config.toml
hidden_act = "swiglu"
init_std_router = 0.0164
lr_router = 0.000624
Below are experts of layer 5 (counted from 0) of a mixture-of-experts language model. Rows are named router (the router's row for the expert), gate (a neuron's input weights, with its number), up (a neuron's input weights, with its number), down (a neuron's output weights, with its number) and show model dimensions 144-191. Each number is 500 + 50 x the weight over its row's rms, rounded and kept within 0 to 999. Numbers have three digits each.
After each expert's rows: "comes after" lists some tokens at least twice as common just before its tokens as in all text. This comes from a sample of Wikipedia text that the model never trained on. Tokens count by the router's weight.

# expert 28
router:468441613437450424440557607506417355608521505549449478504410436471476420500535464560536486544474460495489457516436524500508505597436474438487633
gate0:459511547471608481535514523488468488509501395534457482452503464484485413502452399575467478512426527556448598495492427405522504535548530493519474
up0:488582546547611515560477406423575523420512508500502480518379486538425518511503371545549500559546408484476531493410582452499503404486495482393499
down0:604429517439495507506534537517511567566527482491485491636602571452587483502506432558496471447582524502551467515501526482537553545463516525564465
comes after: " the", "-", " and", " of", ":", " a"

# expert 13
router:534526514574571513447496497534517554448439434491466542518548390517486513595521501471426502514544558426509540539507523452593427513530450423424510
gate0:538588486406506472525646482512498540497538467565478583410458457537594485421528454479552397546431580457462470515481536514508433571494488513513495
up0:576432531455431490479473460518502556463358506544492500386480560485486596474524494551607437561549481494484576492540434470384423518526556431614503
down0:470484478501520492507453463511569466589518497512521518435494512453545446516456493521535531477478481505526489439537477490463448501587430586534615
comes after: " |", " ", "|", ";", ",", ":"

# expert 30
router:566532351460511461580480445567525526568554595401497454483570535556558566545534531537489572476538443519511480486499519459530512495511487508537554
gate0:449526491443522402473539575554454530501423523539544503593550506627485488512453457492553473517589505596416527463471483528498538463552487548431473
up0:555500622491523562492491529471526539493484447457548595429510414539467522442519453582506497499447425539373439547469586568482530468490556430500459
down0:475508497472390445497535572478497458566514547577445417555408484497532496504559544431418542505490569535505565474530403374533513506476428519585549
comes after: ",", ".", " that", " it", " and", " was"

# expert 6
router:382424496509486525518497477521443524397502505521455393496521510443541474390495446505463542481404494492530524578561487485557425400455548535532557
gate0:447478546547426578450536522403481526573556484544488524470514518494512448549507469453549491415562610609391444541487532554477458484453448565590470
up0:549433482513487528492501522500466606527440543528554455461526364540486482500542522542470449517510495474515507560485398431467454494510476483560501
down0:583567451498529345530533463551416408494555553554559511460519557457540518525515510535489427396486467574450482460513546434580493515440473567453505
comes after: "\n", ")\n", ".\n", ";\n", "==\n", " information"

# expert 16
router:496463498530507503527449392514465493492505475531497508505549436465557419522521462601441477449584534470570404523486503455564561497532563437514463
gate0:537560513446618468484587513429495543454486481535478589535388456457532461593478449478435500557428469548640511540527546523439451657547559537516484
up0:468417407478457471610586565439547524547516587501522529440459452533513444543439453517470510497488523558481499517579520544504485420561525424516411
down0:515511518582435487567419470473535410406436564529511475502510440435420536488507476498526531566510401564460436510524499434416510541471480435525489
comes after: "1", "0", "2", "9", "8", "7"

# expert 8
router:452520476478504434541499509540543500410509552456446558523553494450452435385529504504650477507479527567533502544548505432484642488470553436615568
gate0:548512539421515507533539505471499465600546483533488494432515547520461546413384545474579551564503472420566476470529419496379484514528513552550436
up0:527447447439393545557525581501543474517463465469576534431500422409459516531477570518535462430392538477534504548618444459464511511515565511452574
down0:473492537464511569518566526516541598518611447519508477412450521604428465421480482428434532542559556518436529499479489509524382439480523558542430
comes after: ",", " and", " which", " to", " he", " who"

# expert 7
router:525492542558431493487460618576560497490484472526420529557608515495512539563533381481479472500522485503455516477500473460611472484545443460457499
gate0:417577592466469439485525504458486515508429547570540398459490539442506389522475492388502544464417492572512501525464547475503496546512514579518591
up0:456496584504565456475567463515385537468449469473527391477386511455532446414551517457547425543540431512481438579491531423474559424475555468504407
down0:484544540462596563495555462568480440474485452484463474641498453466492504551611562498491514489520434501525595401453557503451467519393410502455479
comes after: "0", "2", "9", "8", "1", "5"

# expert 14
router:516412593487582532481530458442525521510469584475571426540572537452575397503470538545530527392475502511576525392501589577419471426495510490450531
gate0:540419526473515516589455510496540465576519522540494514530453529411433466476497592540429447481480461493549518486497467459495449507408542422564490
up0:501405565549479480504562452542621496422523536534480524530455537456534526618592487506529533567518586599548534462422514556486523462504566409456508
down0:505544467475508517478465550499479490502493440562415440508454506481506418455426472471484496475512481475513530604590438493438479481492470524451458
comes after: " |\n", "\n\n", "0", " |\n\n", ")", "%"

# expert 12
router:518589563410497535429512583590477453510590478498448504461529396462379511572395436518428551492460490546498471573491506385500438563513531578465568
gate0:465425520511526522512501591529512480598550504487459405469485546423509561539566539448464524442471549487514511389489517480561509521456422500531451
up0:538514423541529441496511466457476464545456520493447518522497514506555615467482449435576493521432519564366529489466448537499462436485495473501495
down0:553472558543515523587596426524549418495476481526548549483467440535588606476391460567512498505487483550500479490519460539436571512470504479508527
comes after: ".", " |", ".\n\n", ":", "-", " \""

# expert 19
router:520477510462447570419520588509523433575439551408503504459537490455536428555527532410493531371544520549428426508523461503463489496572496533489388
gate0:489521562538515456449508523519339570461449474492525479480409517510499493534523455574569462553424416522611426475446458445609571412493572514525441
up0:544511514449553453470517523577480596482493518568621507570480450560466486491514610546579512489473507484529450462471467609419489471490433429479511
down0:468497512509476520492540553475543490515483505468431530450413553395507550474527523462417470548492468503509476517521410542494428516516535503451502
comes after: " the", " a", " of", " as", " is", " in"

# expert 5
router:628517504441477515504524480536465519603446424455482489479379568589521502493464448557582484499384419503522539361433446622535580473408542599498460
gate0:492530592485447575515523492497528485439410514462437571480485408485510456475489532502532548509541466458524479447454554545388485516487421503405413
up0:407510529463547569512467504492473463443482466461532550533480555485365449515639461477546573488458535577505496489535501413518626569470518452507508
down0:526530535518507502565541504510558571468439516517486518530392455519568453428499518560515548424483456478458455436445479404408450589456525530477490
comes after: "-", " |", "|", " •", "\n\n", "=="

# expert 23
router:604443433579490518527518582553567501394409416476460569431580504588427595477469492467534520563559490554438488583512448542521475515571489482399464
gate0:439478547462617498457461500455618575497456505537560554498456500597499560452540607495518529443539512408478515492512515569500490552472474578485514
up0:571501423429384521510498445488437508469452446479456595461550499474475539526568417609470486528545402478479495374499577449520423416514419491438487
down0:410428461579484473534502562426529488557492514487563534561413519505456506559422489558469495521512378388435457427503372406506442478482560516592518
comes after: ")", "0", "3", "4", "6", "5"